Weights of a small mixture-of-experts language model, trained from scratch on English Wikipedia.
Size: 11 layers, width 160, 40.1M parameters.
Below are experts of layer 6 (counted from 0) of a mixture-of-experts language model. Rows are named router (the router's row for the expert), down (a neuron's output weights, with its number) and show model dimensions 0-159. Each number is 128 + 24 x the weight over its row's rms, rounded and kept within 0 to 255. Numbers have three digits each.
After each expert's rows: a language model's description of what the expert responds to. This comes from a sample of Wikipedia text that the model never trained on.

# expert 12
router:092073142112121153124124153117113092163128160112118145159143154129129147084088136163120120165147129110142133122170130115138092106108121190150138108119080129125151100126111172150156113162141102133130106147120151112150103122116091109141135064130134111134096111161107147108127136148116127170111131175103159118175147154109121109135137138115112135110080145097172155127104148150144121108108149086106144090144132121122177096086134174141159111125142128144094155083118136137111100134099138
down4:149137163118148127134097102130112110128121103161111131169142087130139118104091129123084145121107160143142106184136111146079110113145151144112126183137137128162112129148103105126083128135122136132120134171108118112092132168169103101197145142136140130145099155128100105079102123140180142140132100151124155162145132123096129154166139132104159104145139112129117146073122122139099161126143147092092096081135168148113125153117123107167149158183133123153126164100145124143126128142112134
down5:160134115102111131084107131110134117080105117136124101115192132127103181147191137127180089137120118126118120128142120115144089175099096086121137082139128127134148107157173147117127124108087184116121110104145160113124130088125116177127101125155153130117127112147080150120084146110178134104133099174147145129114137123156117150115140127093152161086176103137161089122120104134113121127135094122113136123134124138134112126128152150157072110109144165130124114114141100115132128137134102
down6:110149136124140117100090123171127077101112092150119173140145141116108108103114142097108151121159102112107157173109160107117095121125109162151136159118131145108128147164159132118129119132115124126147131151102107180145104162091169113080100110084131144113134104106143107160115146132155152108142150135135124160161139142169106128097130166155129069127114153102113141118171102133098179158129117112108137120121138159122204172165103134118129149117146132178128125160135119123146126116126100
What it handles: Articles and determiners

# expert 34
router:106121191110159130141089130084089144145112136081102137133176135118143100136112136165132145157122074128131138170138146094109084133127119145136115107126107141140119099116117133167151141168126131107122085160146114137176105116131077125111146114135145130160112110148092144127122097105140115138140126121171114154112179163144171112105109123067124098091108113137128148126155125153098138143093127101122144149129127130087162115111133128148121069095136097136125162132186118105105123155110143
down1:148141125089139142164131138114097127124144149145111120148102135144118149083144137128136159125152162129120133073161137122119098109112145124089155121133160128144130129076141134120157120148121128161136086143197090159115101110107109126142178128098091140140174109154168161139128109120148102115122107130091107142136114111114136134089147115140134120148113140159188149135077148145138142123144151162096150131154169142099118123140113125107105072098145140133140158088207139142084130135107133
down2:154149152144139107098105120143116129116111149120098160120107092153134086123164133084110091117141083109099108118105079105190116151119140091152133198121073128136130135136136126098163152194168136114134138140088097127118141126112110125122128129128097111096186106148160129134096109090113141176111151127109123127113102156123131119121131132140153130096157121109129094145074130087117116130140128097129106161128116145120159138126078171117113161177128130106126141139138129134109138157118113
down3:077167152144111108157141139119125118139135125116147123113097140152171115118106098113187129122172155134112149101084126135095132150164131097111116067148119116114148156152125134130146135101145131094107142075141130123107086092127159112163141139085108105178123116130083100139097121177134134159146100127119136112149128177186143107152109126144100095145117105123137128168134136146148139138131137134097156136115164138112138116135114130099128096096069120084139131164111139147173147107109118
What it handles: Final digit of years

# expert 24
router:124131127120132151122119137056093083123133110139100127143129148104128132141129135159111164130104111056141120146152111094096139066114096135124137097114114181112119131137110148134107102110154099114151112150144139163154126132153089126107118097150154139124095142135138149105090090148123145138164079132154136132133111119140131115087137144069154078094095122115147118150098124120132110148119135113067137121165100147072139088125155122132146102120158137122150140107180100139106127122102112
down1:125119122107136168090119122123069147095094155140147164144133092126148165097139162096083139106205155136142141141113120118146095151105115135110124148124122151107156134148096145122106179123106132160110100119084088112142136132118132108130128127108134132128144103113104152130078076144120145111152175090150110168132126145134139112135085139124158125139132098136143167126120119104114096115127131146111151101152131123151124069143112077091087111114174109137143110174146105126128121101166120
down2:147112138136122126080136131142163140067126126047121130162125148151103122125130127118138148109136125164157129096152119145157138113143153136097124170132101118131125154122083154180071092145124114132113099149104134145161122158166119119146121120148113114096120139143132164181155103106116124102102155153137120105115108133134136088130085120118125106157132137127127133138134152161104096147137158138140135159120107178144123078143079106153102111131131165138165134116099096133155133065085112
down3:134135123126142162118085117130151162167114143127151119107088137182132129108082124166123132107119130142133134092154160121144082171170114090144070121161127124112125150117164141109124129120083116103134105092122115116125135097125137155122118155181166155155125123139109127104140136111124139136154130137139177137097118121126092061132122124111141112144108133164091147129108155122115116150094145113162127126076148149120157178080142165144167098120100093104109147129123120095114126181109117
What it handles: Subject pronouns and auxiliaries

# expert 11
router:102107139120129148138108150097066119118108139147131113113127131164172123142095112175126131140122097113153126129109159128103081082097078125110138086109119126148155114109123116134116110158117144113146126147134115136165137142181105114179103108149117146177097123159125136125131079177161093134114152109130162182102121122104158094118119089126118110120147148100109160148121158133142097141104131112110149107144093143084147089139158138099153103108154127117090158116155123099093133144097147
down1:092142152120165091102078148131120135099145153137118175162127118122145130143124118065119133140132116122139151147156165117138162131114086126144145089134104142137115154098109148147102115155137116129055131101074123100122163131149102130103121151149157145174138144103106098117112106098147113116150133122079111170113130121118173108155135146131136166143151103109163142127100126135138121166190102091093136122088114129101138169129076134127128139119107101104113152122148124104158099096126135
down2:144123164135171170118137198107125136092107127133093096146110133110156114124171125084129149159132102115132125136111167111137129129116118154145095167131160154091113114099160142120085109165156151160109146156178131126161164095159095145084140126112132169097144107197128127131142167095111154107175091139117124123144132092174162146141128136125140128129125131132114121128111138139134108079113145131158123167141106097120116176089147132133123134105145152159131149121121150098133132123118144
down3:101141154147144125104138109160147166165129097160105113122164123115103134113101137132077102101158112120173131110120105105135132165146101110161145160154121156103096095131114094098100179168120176124134141133144129115108160181123147146127144143139090118136125130188116120152171132095131138142100124116151175144143094107068119154083144126107128134100127143081146144158130119142131132151110106128097114081156075127144149138126162123128090127090127108150090126105114113127137135115102141
What it handles: Personal name fragments

# expert 25
router:129093137125141115152120105095117142141117173111082122126120111106151120116125124099142144130150100098160077153137106114111120100140123138162143103102111150168128126092098131145115118116164136118183113112134182141136121104125122134136102148148131123193130095117117091119098146132138108130130147119121136141145197157121129104111052141092095129165135110075158143152135139183138111107131096110123193109160126155115161112145135129116144114071097105114148109107149141109103122124106144
down1:116125125162112115144146121099156145104147138108079158141195127100117141105104118177121129115161111171143132121074123126148118162144098178096097110155131076111135114125138184144112099113108115154092109164110141131183109121160165125137108145079150081129146132138140131106135132125168132161107101125120152111154144139095124139134136105146133121137147140136164155129166106139104106118103105135089107094149114177166119114140095109151102099102140124163122131162105113102112098140119139
down2:127123144124142109128110113120132105115165158120135121081125168150150120113166154108130153131120115132147140150179102101141146160116115131105128135145145122141147140110128217163147086177101163107110103129156116095129157151124139125145190130124082129132096111157115097148110097105097159138141140082084092128154140116169105098130115121104114148163094121129120156159124131119118132138118130127143131144100103102156129112122053123168114139178121155108128100101149123169156120139107138
down3:137102141139112170135099146128077112150080078138150126167150129140140123130136165130095135102146187121082118128099144110161143134140138132139143123143109115143119130143158155139121140109109122145120127148099146107092168140124133079149147156106171160109129129121185116118114152123149111161149084136130128200131124153167109119110158160134093118101121129117080131146127122129151112155139126146139093132139114141118126066131102086107194120163139101145163149104092151144146128149140104
What it handles: Number separators and units

# expert 36
router:128076132118125156149114114129112096129106110122117154150158174160112121124116176150128105168128085139150136136145111128129124108131107123165171120109156111149122083126099140145104122179123128080149107172144178135180119127146094126144106112166162153143094109114086133157095090126133154134091142133117144145126143143153172146122102124088114086115107104107125129148101127138136108111102128146116126052111113113106136119120123138112141067097135108130099123090156132084091130150115143
down1:105130138143138136132122118145144105115125100180106138089163142158115134110119132146099104109106124164110113141063091166137108171097067148151144125132134120143105106129103117127110087109143116087144101111099162170151145105166163168168123158148107120141139114148093127066180139160107135121099120067123147132141125133106161134138104097101173143109106133149157128110159103140149138138135109118143152140072160132124135140144123096149131143109129152114105099141114172125142127136117159
down2:134125153127110155133134131094139189158148142153123113140158101134099137118114110153137088130155123125099160125105131058117080131153142148126123166119109100103120139074116093111155141139120099089093093131138143104089148138101166190129129110068156153097168094142145124143063145111114102124173131116099120108163119107116141130117107119182135118122136145128128125130112098144081104107116114133127124094128103126109098125132162117145123102125118107163134117112118158105158146148113084
down3:131135136099116179126119123126143119135095145106109157110098142130122100157109188107115120108159089157165103109178091123131138143146096106104151151084124099165116111100096115117137141111116134114120064126170112143087113127125124130177124128132136138153143123120111107133159140124066116191107098129155095160135118108153140087119135121111125161137128165102110135114134098137150173139113138114130119128123143141122093117119151164134141145113120147133159069137122123117067120176111174
What it handles: Sentence-ending punctuation

# expert 4
router:140085168135127114170130116089114084149113087104120135161139143129137100146148163110132129153121126117137112111145146113147104111155113147119131103166122162081134095079110120113137155151146108118168106128109102118157118131164147133122111117166150132139131118129071150120088111154131106169127108116163142135164179142147156130094124121105125140108079130159148125120086109135103155095088111121107152088175123121074150083093139145130143121123132099126086094121164124089096110107108113
down3:105114111089115112126101098154118130144124155128143120151113175125143132131120152117114092164140144117123180175114133125116137084156106141114142135112104191159101119109135117158121113128105128178150147109126141087092104164125124114139103173096121107154123081150116158142107107200145131139145116152090100128073105133109130133111161104164139119121131117101180150104114139143096152162136137126141121122131102121084142121126142114173180149122092122144128131125179118098093130124169124
down4:112119149091085162150114154071119120175087092165145123139119115110084135135140161134105137133092133107171114118161150123113093129134111154142073148128105139133141113133168115129167073154193125114142130104114137170082148106130174171099118125117131105114139104118145137127136108147140124131118128118122149141150090172154108120150164100155121136137156108133128120095126130128130121130135119136152150114118120082092092117137067136115141161087132135104131135150125094128133117071166154
down5:119156133166122130141128103099167136174153117150119153132139173116161145129140112153144141125149105144077160104094131121131094143122076124148171102152167063144120171149130102123077082159120131092128126117132120132166073117146138160145103140124143108126133102117108147092114112121184100119112167108133132163132142147084126141113121159105109105150170111111127154122102096149103106133156118151101151113162154129125057122119134136136151115109133169123127117129103130143111127148162139
What it handles: Word-initial prefixes

# expert 35
router:144100134138122177129110116135080141142114157117095140103112183149127118111106127126133157114164107123151088156129155138091080138086152153124136132122091140136111111099090139124175138169177113089161108147124147148157133142144117134142106099172149101134117121131094108168099092109117130127097104112116118136117134112171146103105122134118140130130155131077134117133140158127162130115130112098138145093144123150084138124144156133104183117065139084129124144141120118053092137114107114
down0:163160114112104119108118111126172086146189111113123115132158173163115141145102148128124136099100166143132130167138117131117124203113128141107160130116095149171126138158153119118121115135121115119101170123108086116138166139140101113130092104118116126105129133130119109137137131121172098103100151161133104145102104088102184140148138151113100131113119145156104085126105130133112178136149098143067111105171143143127134151120171084103090114116121112168139126133170141115106122119091136
down1:177120130137152162118119136077153118111110158139098081124088127133100173091141130128134132136138147128077128129141126120094140173083116146139111142135138146163112128124155114181097136096113135095144107142084127112121088124078115074089184137110100133118099159169150123156110142130126129162140140113114119141139144156138117123146103140184099176125113136130052151120135110145145141128124121141124137125140145068154141160132119138143096124153170122138122149108172143124141118112145112
down2:087090133162128112109093145107108172103169154123126141086126110134135114138119181134109134133147150127120094144141142122137144184137145133125127122131109107136151113123103155196122141148181133137138130130109119110161153074099103056151148138104126145132166154160153136139147121130078137101113098082130119132142111125110097107132128160174114092141127101088130139126106156125128133083169114109114137135149120102102127121165137158110147142108144146132151137158166169096114138180143153
What it handles: Prepositions after quantities

# expert 10
router:094086167090146123139099134128118093140110119123109179109116145126140110127110150153107136179149060134137092124148121103151092138166141166113121075086121115137120094110119137112131135134120117116173100157153117128121091107126087122148123099119137140123137131155087106129137130110139139099150133098119174136166151132147141120103113138098114076124100099084112152136102155152132102092113131124124150141156115109081175098102157161110140081098125120104117141124126086107104100149101092
down0:155135105115138141170168151158112146076147115101093091135138121134140086131145109132123153089130135131138159131161114148071137149127130088121115168147147146093120115125120124142117187143095105156124105142108118104187125118141115147150146133142129184149087130115163166167153167131102119127136132111105072111120141161151170069104138123130153123156160130119103125078142149124100091137127159101155144130138113145143140139150126117100133159126089149105148125137136131107104112097149082
down1:127127133173127109116140130136102135146154106115116095127155102153149143146114112164096108099090150153155092120129075119141105127126095177167099177145137190123096128146120145154136144101190092141128092157098136128109119109145126090107123083134149116108107120146108147133105095109180091092153116145122153098146172114080137121158109121113156146112095119096106118108113121149135125138154157113155154153129132140117127148114124106137135126077108162089133131108148146148163123097113168
down2:162185130138116106135105113066145129138114110154120138155092146144109146094113103101189126162163118073117133116128147136136113160142129086092139130133078127128124127143137101121112134126163126132148106151166110134104129147178095158111154116160121113128134137145115163112138120189120126149089106092120178109121137131136101154122166114157130144111172170139157160110105145128165107097115086156129118111138122115139115160137095091108127134154079147132134116156107084125119125085107131
What it handles: Line-initial list markers

# expert 23
router:106097155104147124158117145089141081123128145114121167155119123096140146109121139128113170159103109116164126113120110117120130147119084110145122125081106176124106094121106119169151108184132143162141104124175152123122107097162131129163146088165152133176111141096099126133117153126119093109100119114157150123103166113143145133092111121093140141079107138123154210149131128155113113136071132130101176132171118118151127131119126103126148105111137104128108147095135090121106103121122133
down1:118098137113123122123136130164143128167139065147132097088100165171093094138170158139108110126155126106119100137117120172132143175184126142146143118150129148105111109117162109113130132132120110125141115168110126150114129135115092094155108093118152153107098139072109110137140113117112092209114137151092125165117117073144101153124133119128149124120120156112123161143073112113149139149145127088087122152101140142142176157117106153118126166135159126128135113146143154136131091138114106
down2:130099063150121140126149118084148130126090079133155128103122125135122127187167152119102143142115164112167128154125113129088125072185133118128134119138122084155112100162122107144095105143122134112137132133137093091196128106118163148163111114118155116164146131136093145127138132150113153105150147081111126089129169085103126092098110115126123088170166113158174106149126119134137143122124143099127103128135085106160138115137118116141128151110177120129119121144112131142118158149159130
down3:143109150163137118155088092079103116126127108141124129113149150133125128147148155156169154131131133118155102185080189152164155138163095087097112174156121142156057165104123098099143118101090172120121140115108155135147095102126120174118152149130128114132151147091107097165145127122128124150121139120141103145122147098098125152117106072151151154153123140105134162141128118150125104134138114155119165138094141138135126173105150119131100127098124106164091110106150119131119153132127121
What it handles: Romance and Dutch particles

# expert 8
router:095103152126103149157139135141139093138115136119069131109139143100094133114125149130141130133093104135162123153140133132097148114090138163140141122139126161081139104121099145130160163166108166112143095110166147160160107085148093145107122117128142108120099074131079118130070130153110088128142083097121122159142145115115162115122107171080109138143098138127119118161135123148101123102098135122088123067150137137092143079119157121121142113104118113153134148111142155089084143135095117
down1:158088117132088123138161082134122105176154130147141075138161141096146160157110154137116117156138128114164113136131124127134165149123106148096130144113122138122113185149128127122108105060145091148173124161124125133146149169086138102118135121129106141079114134100126138116154131113140081105116109138112150139125129120138151093163167123124100143116093131083093171125072088110129120139109121086108120120149143122112113127108107145146099080114119148115135117077146086171104109139142149
down2:144117151143126100116131110133115125136121106137104136141084153153134145114131096154105126134174173104095149092136132085176169133107145101087112142137094124106128151122133154113110122130128124153116173136083141115161124159126123156117128135158161145151083141114159128127089158136167161127173130101146119140149176110132188117149138180125118146139157174116085133094093108134128150184182149152149121117119154134132154161146109161177134115123123126107122129076135143144157121115118117
down3:149116157131115155159101131116116127097114132145149147114123122128146145158139107085131105143128127101107155129146087113131120148135132097160141172128134135097102122136164111159084120144112167167121207094158127182161098102127111126096161130179089112123158130147123159130125095151158113130142124150079089106148160124115115159130163111099134116079142157093145118105088129139132140123093104091147135126164126101119088147148188157132135128141144108118144159132132166145138154156113125
What it handles: Plural noun endings

# expert 27
router:131112157119105118122108143117160127142142169092098143106174126160119120146112121134131163162121124082121129154151100130110146119133097127163153109126106118096135072112132138143161132113103113123155098130125156148144123140168147107121098139136146120152129135086130150123110123104120097124154128118144142165130111155105114100098069097114086124112124096129137121114127122202094122081144129076078140070122169154117177127077128102132134111114126157098156132120173103115075113120119116
down0:156093114172135117159124149151124133152167139123090147103106152128096117130149100150084121112131143099133107168113123114147157083136159119106115152116134142168122170153143171098108159141127095134153112108166162105138127136061189098141125172137111140131151137100132121100142166108112149165149120129087137106142133116119165114145149144136119159083117122172102129144097114178177145156100118172123111134118146117161110152147123138157132142088109109131145109130167152109100132129108108
down1:174123135122114119082115097138142119120125178134127096161150136128133123132126132144136154120184147135086160127145127166135168164135120142128134120105076105136143156105126154095104097101145127101136152131087139147123121154120135141190146127150062120104153143085106124130095125143116117123100128182127142109124151111123136132142109169160170128150136133156126084143116084105143151147096115123152098129108138095143185116088109120148105178118119103105159114125118134174167166130156122
down2:140095133109157162130093104155100113160169141157131108128122136163129138139112121121079113161102103121143150079152042132121153113137103100122147112136117094114124087139092157169138070109127137113142098098128136070112139119136152175125114149092144131136125150101137132142142126134151074184116128119103111100139116154102112113114145147140157119152109136122091103147113120120108095114142156114135122128127143146110143173119141112141142117106138171106156123175123130168159116178126096
What it handles: Acronym capital letters

# expert 6
router:113100149112104134121103117130141099173092136134118094141130163122132112131091139142121149124137119131167124139105098139089106110138088131091160124143123167115149115108110149127113118165096149104133123127138146166132127101162107124109104113134151133159115130101138130087091118172127130154146126106137154193114134136116166099107125083065155150115123142121122148116105125153141119109111096134141145098166124126122151076126121173141127146133128055122073126095180126083056133126126129
down1:165108143135145137133114160121126130158141123146127108051175164092105134131117128100153076122120125157117133082107099124073137121137139101120124161107153108132125167141127084111102115124104109133125149105112155127138106125152166104131128148088149154166113087093111134085102121118143127126108125114133167125159152133110147085138127161141126144079137138131106101105116162134098109119179119118150140084141073091100098112120132137189108081148127177124137119128129120108109108128149113
down2:127172131146113144141117117147152116123173113136088138154186115133137141120142089101101126139146138141131138172175128143143138159107133126154144124089133134125121128159134096115086141143092136120106097139130113095147156101165139093122144113117085120078128142130167112111134150096109150106133150182147121126104158109116158155071131129124141153127164108113138147084141169100163122138106153110113123144165127143172114102123097120180098168138088117120088155104132095156080170141132128
down3:111110099110112085150160113095078123151132186144144152096132154150103149137122097146167123101138131160109116151098122110147123144138128117087170170107086146118145128148145146133063149149100156138100097169162150060092122106173131112120163095136159105124161172113125119111154137144113194126115143111096126136084148072122115130136120126107124079150119148146115153114128100094118123131107132135139140103106122138156104101151122147111120129135136137134178116120120118113142137128120143
What it handles: Mid-word lowercase fragments

# expert 19
router:085107187099117115132141145142115126124132105106121148161108193100180117104099148122119167156149087134144089136153100075089134138105125118160132088102122137083160091100122133125143160141133088129142090177115129157137111123162129127167121116153135097120124119120119175105100113144102132107135095112113144164154166150138124129121095132117145100121137149132169144139151104133134138127129135131130138075112125132104141128118157137114164099134138105153103180109123096100067118131104152
down1:100125107138103118130143134101089112119150109103141148103096137115134157116158162112118153092124103116117087120104140131104152165150115081117098139098109125156128131110123137154132108148123187152130124147105115123151157130121171083126153155163088114156110160141136106154147126134153141098116172102078157130104146139102094134141142142102151126129131108097127123133108139090139090135123085072119153156139115102147177157072162108120111076128126163180088128124135137121163150141094147
down2:113113136149126147106138153104107143147155131133159156120118171149143152138157151154135154124111182133100164141127117100095119140135087131145124100126103117169118132142089148119148179134153176093097089094107086121117154135095174083116125099114164099161093104151106143177098077100140095126117149113127138160135109150113078142100121116156097144113143133121158109170150117147145096134106117139109130144117124116130117122133173121116091103120080110080128148158094114137141106122148139
down3:160143128133110127104127144144098089151076149136146099146123157116146082142166147117135097095111173110135126170144161125126126089151124080147158146087114187132157102137144158139107124123167148156119184162159145147126086113183095124123105134118129080148171181180154114123142121144145133088121137118094147127099114153145102130147138128114090151113140134091119135115111144144130129162100145092144125148116110130127113145145109166120112118132156132118129142106139088121102129084112155
What it handles: Action verbs and prepositions

# expert 29
router:148098137114122135147080142095083103169114139105111154123167150101136116149115141156134147126119127089154134152111115124112088074102091138126125099110134132156130117106080118188163079159131100135133114140161138184133111101120121147126085091163166115162099126125126135116125078134103083117114109133134144165155168102099144103096089139108136150116129130118125104131115146161102135105144118090086120127141112118108182123146113177097139147127149149128126137090157128100113137155138128
down1:122186147112161132079105114111149156121141066118110106108108166097121130125128111109141100134137153141141156117093127151119114154154167091114100111128123119099136150083146139140127146121108087138132095187139140128155131105131100159111127159130101088127150146126139121125111116113178152113165105167126104163071137124130123136106162157158181128108099159105131121117099129101146100126096119143123102138145124141160136130143108113133091185117090137122152100157086082111142131166148117
down2:108111148142164145109119116114120127169119125187093132128113110140154133096102117109139105113102117099136140129117143150121187118096127175124154113155164130143128143140167181132145124115153147104114168120132072121069162117134140181140100089127146118143100139114129124098168131122136120131156150148166115081144102152101147122138098114093122115140132125128107107184100142141149115134125125129119130154129134153109127133141107163160106137095133139106161162158135099127152176194179159
down3:095122181113138148163142148111184112114116100119117139099146131072103110121090130142116154129112095132131089121135122091150138092104136120149117107113133134114131111066120130131156069159107087143154162138166085149097163153164115144161114133129160127126143110122093114121117133072138154148128140152104171125117139153123121113149159115119158160117118144118117143142110141122093145112116143110084138106090120170131140092138155105160095114091148168173136125100157137123137169160150138
What it handles: Digits in tables

# expert 3
router:152091145120134133158106131114149101103126144095135145115121129138127140113142153159121163164098092140106110150167121154099112133150139140103117090141138125104147112114112123149151111141142097085186107144116138124166112121108136138151079087108177114120129133085098146160119108173139095157127141113120148185111122138146152116094093103112114141121145106156139174144096100159095150126083074118086147081127110148107148097137115147099145119101130129093094115116122108113115065142127142
down0:136150119115149123116077102121130170142123179114169066081145119147164102151125129113137120106085152179125091113125130163153105144137121156130155155106117120187128146171099120111114124143185125130109121133078138149145136147162124146141114135127099103159142117098140156129132128129127159137119132130130140099143126131134119143152135119154186114171116109128151176139204137122131121101124101103121125162139156141085177125120145132157137137126111130143132140100147136087113153110184153
down1:107159143149128173161124150080127140077117096136202144158137101075127135125139167126108081138159134159155124126123106143160145171168114099117118093136110119167096123114103139087119114122163126101128126114129131130127176072160143143133130115122094165143115122174137151096105123127133099126121112149136119102200100132086144141148134149110126145100146134090134130157113130116139125088119111133122115085088102104107088097158106096142138140152136150116096117129130153142143122144136121
down2:142122133183144171158136156108170112094141141144164105142104122123136147129125131114140171178133110171104139152095147141137095139153122144120153115147143121131110114129098113156130097125148092130100135147115118136072090086129112163137108127130148145095104116123106113127113196102135121117132160177133146123104149090085183133160152132135063130125146136128086130106142120132115087127154114130131104114113134134148137123125090124134129110180141122139109161142164164078084170131153147
What it handles: Word-initial pieces, coordinates

# expert 28
router:148128135094124110170112131086123115099119148081145149096143192103164129103119135119132126147119105131145077104125131115104133073125117134133129121102123123106124076146116155156127155121178118120168101141128139118152143119129150118111119069156154137124120132124115162090135108151152142169161137081144153162109136126135143094129061079106125135104121128121163122102090160135157119103089100114103154140121105173128134121146156109119134122115094134115136126088191102127099125146128171
down4:081108101087145106147173131128118119105150116149132138096106149156117111140132119124120126153132122121126137170091120124139151098107127128104143164064195124158097126120149129136138125108120161127132156116151084100139140145119163134143146089099117171079132119127134097150099114115113160157147135129142113173123093160096128157146099151125125113141174139118132143125130121095137143148129151091114119103164094142127138148158176145075097127141075111150169154162175162161137132129104109
down5:113149086102133148132145103099118125103143126166159133126130114138116172142126148172127133144194101128102106128171166136127174161142110151132116076107121076138119111165138111135162121119123120135150154144123110144118079126134162134091128161117111117163095120112118178147140139130104144159106092173102099124141123109127128133092119152138126122183184164148129112130173135115134088125117115163084139158130147111102100143149085172121142121127121152142103127114148137169134123170116165
down6:145179081139120187148146152097166181090148115127121124132123123116132147123153112107166085137121131122092141099124107108168149134114126132111164094137151109127101127154137116122136134139141126110124182130107110087152171068103147103128131136165077131071165139159101109152134109146139164126146159119133131129115103161120107144094133121138121114174140092165134176161097145141138141123129075142099131123152112120107158142141129103160098121120127133106114135122109163137167154112132093
What it handles: Apostrophes and contractions

# expert 17
router:152126163128121153151141165107137103158119104142114128121147144129179140146106128142125131133139113112180123178127126092102120160125137085147148092090105162073147085131139151138141139165125131141140116155144132137141132080159092125121114102127134145194153103176142139092107143150130144126144160099102132149112161134123146091132112138113110132078151119099139153150146121161150101116113148141098165088168122117149156061145180137107152129115124131139112109113153097120094116129098164
down1:103156145125141112086147110107154108117138136113126138117139114097126146185119153093120159158109163193098145111115141121124136135141164150132143138109131065150107131146087150135132082077108145137110071141090139110110156115144093158112169163149134074113085140116132125096141098165133137141110136180154125112163158144161103165155109133094142174111154152105118112096112135121158119141155120111150139111144130161114132144145150094125133148154143187142122128120135151120133136135147128
down2:137156142136142106153128120172103124103176114104092150128132135083127109095113124133121147132100076114131102124106106123157156130127126092123122099127110118138133124096131126167092095113096090134153089116100109124162124075184182108123173129109174125115127142138153116109137110176115156111150095124123123120135132119094083133146152123160086165110120155157127081145113151099144122164152134135116171107170108105118120129143126134147106119105125115162082121120094112143121123176133181
down3:104152110089132118119126141119093140113115146137136132130129151127132159072140107106162158142115172086112075150117133115131105111106127170137111107114108099146120105135110149079120134094146144111133111171124100130109156137162112116112149139150176118130107096138163120075145129124181117111114145102141081164136095112185121127139081103131116067115137074137096171088146110126156135143188120135129130139134139117101105112137149115151133124132147135127124178102131103120164137092101130
What it handles: Foreign-name word pieces

# expert 32
router:154130157120113092164097143128077110129088147109140151095114110137134132125118154178167139139171123100111084116170124109078069124107138132166146131085111149147121116137122117128128125135127150125169090155134168157145074152091119112115131092148138115136099116120117131142075137138114080126120100142099136172145154166151127103133082099131143142111099118168137141137142141148104131111114097090114140144168136151128177109121138123117162107120138122150126156105122111095097123167135088
down1:124110127143110140157105138148124098101162123117152158109103139129123093114111080143101144130117132103134150124136097119148128106102137115114116105132125137132143146120087141085147170099147157156103117114137102162079158091133120177129165162158117113116171138162109097171106074123151160116122112118134156115102129141209130160139107148109151141105165132122129122072119170111150154103131140170179114080131148118105128149169152122128149130140107100130112125119111169125131180138135134
down2:097096155098129122136100159117103134160115137113126110132150100109117142145128095144173122115135147094137141142171131150148103125097141146127141169105115125116109119164103166104165115147101084106094126104159182053147147119140129122091144120116097131087138137097146122110127144116121129118127114136100128112091142092130148157142121147119171169140085096102160107111111150140083149131134134141142136096101183197105097128139086137128103102111138139118175130131090119124111105144165140
down3:117135136113166127140122168043144147143164119144172154134151122141136127060154124095126101129134133084113153122122144145133149146140130106099121148086120120118105111126148119117119145131131164127153139122134124114154141084126096155143108116114125124076107143105178094132125143106130156133136129138135128175093119133145114163146143090138095102169096093132104083131103072113178082135176160136119121148104145121128155135173148134121077171119130131128151106168123141134128117161141123
What it handles: Release and publication verbs

# expert 18
router:139114133132124121119117096122158136135087166090079109132125152149145127134124156126129149102101114088111104130155134110083084112117113129110128094123105187121122097139119117173145122129104131108178104153174123118162121111156139148118094114193125155170118100111116161125081138104109123113159111127120142152123135106159161129128089089110160095146097106126134121128124179177124142103107105125122150096141125139120176100124147146126103103080156138162101127087141108107095100119115157
down1:092131175109146119102110155127131115136126135112129085143096151113150164134112187174070129143128162122103117154127106159119130100112154101172110114140121149166107102128118130168072124095132092087136114143105167124133120156113096157089143163098118113134115136166132115091127121110144125147061141124177109105121092098136146099123143132126135121127101118133112133096127123180103116149162135134114159167145189126103167126137124161119139135144132117111121151107159118132134165142144089
down2:118130132119142161113134106137095115129116154146162127115111149132107119132143142127092200100138157168154154152131173115169167163157158150108109149140159132152119169131127135123138147101122100174123074119105107112116129139112100167099146148122089155157149161120152112091108137120169096133153119162133120172104093111141102106107116133104098114057117094104167139136132139139125135115102136119129077120100133111088146108134149091088126121158157145105117125097095108107134107111145152
down3:126116117114114119177152133173127141116179128113115134162120143146090113134086098150134137163080118166111124170188093121157135123137133155136172143089117122128099107168172162112165162087157160131153157142135134130145119149117119114094123132147150152120149125122097138123147104128141074136157158133121163081165111163098115092096113100132130138132135090119141129160148098111132117113097121091117092124099145089147108127140115147174084125144153138151144139137139130086115099140103109
What it handles: Year-span second part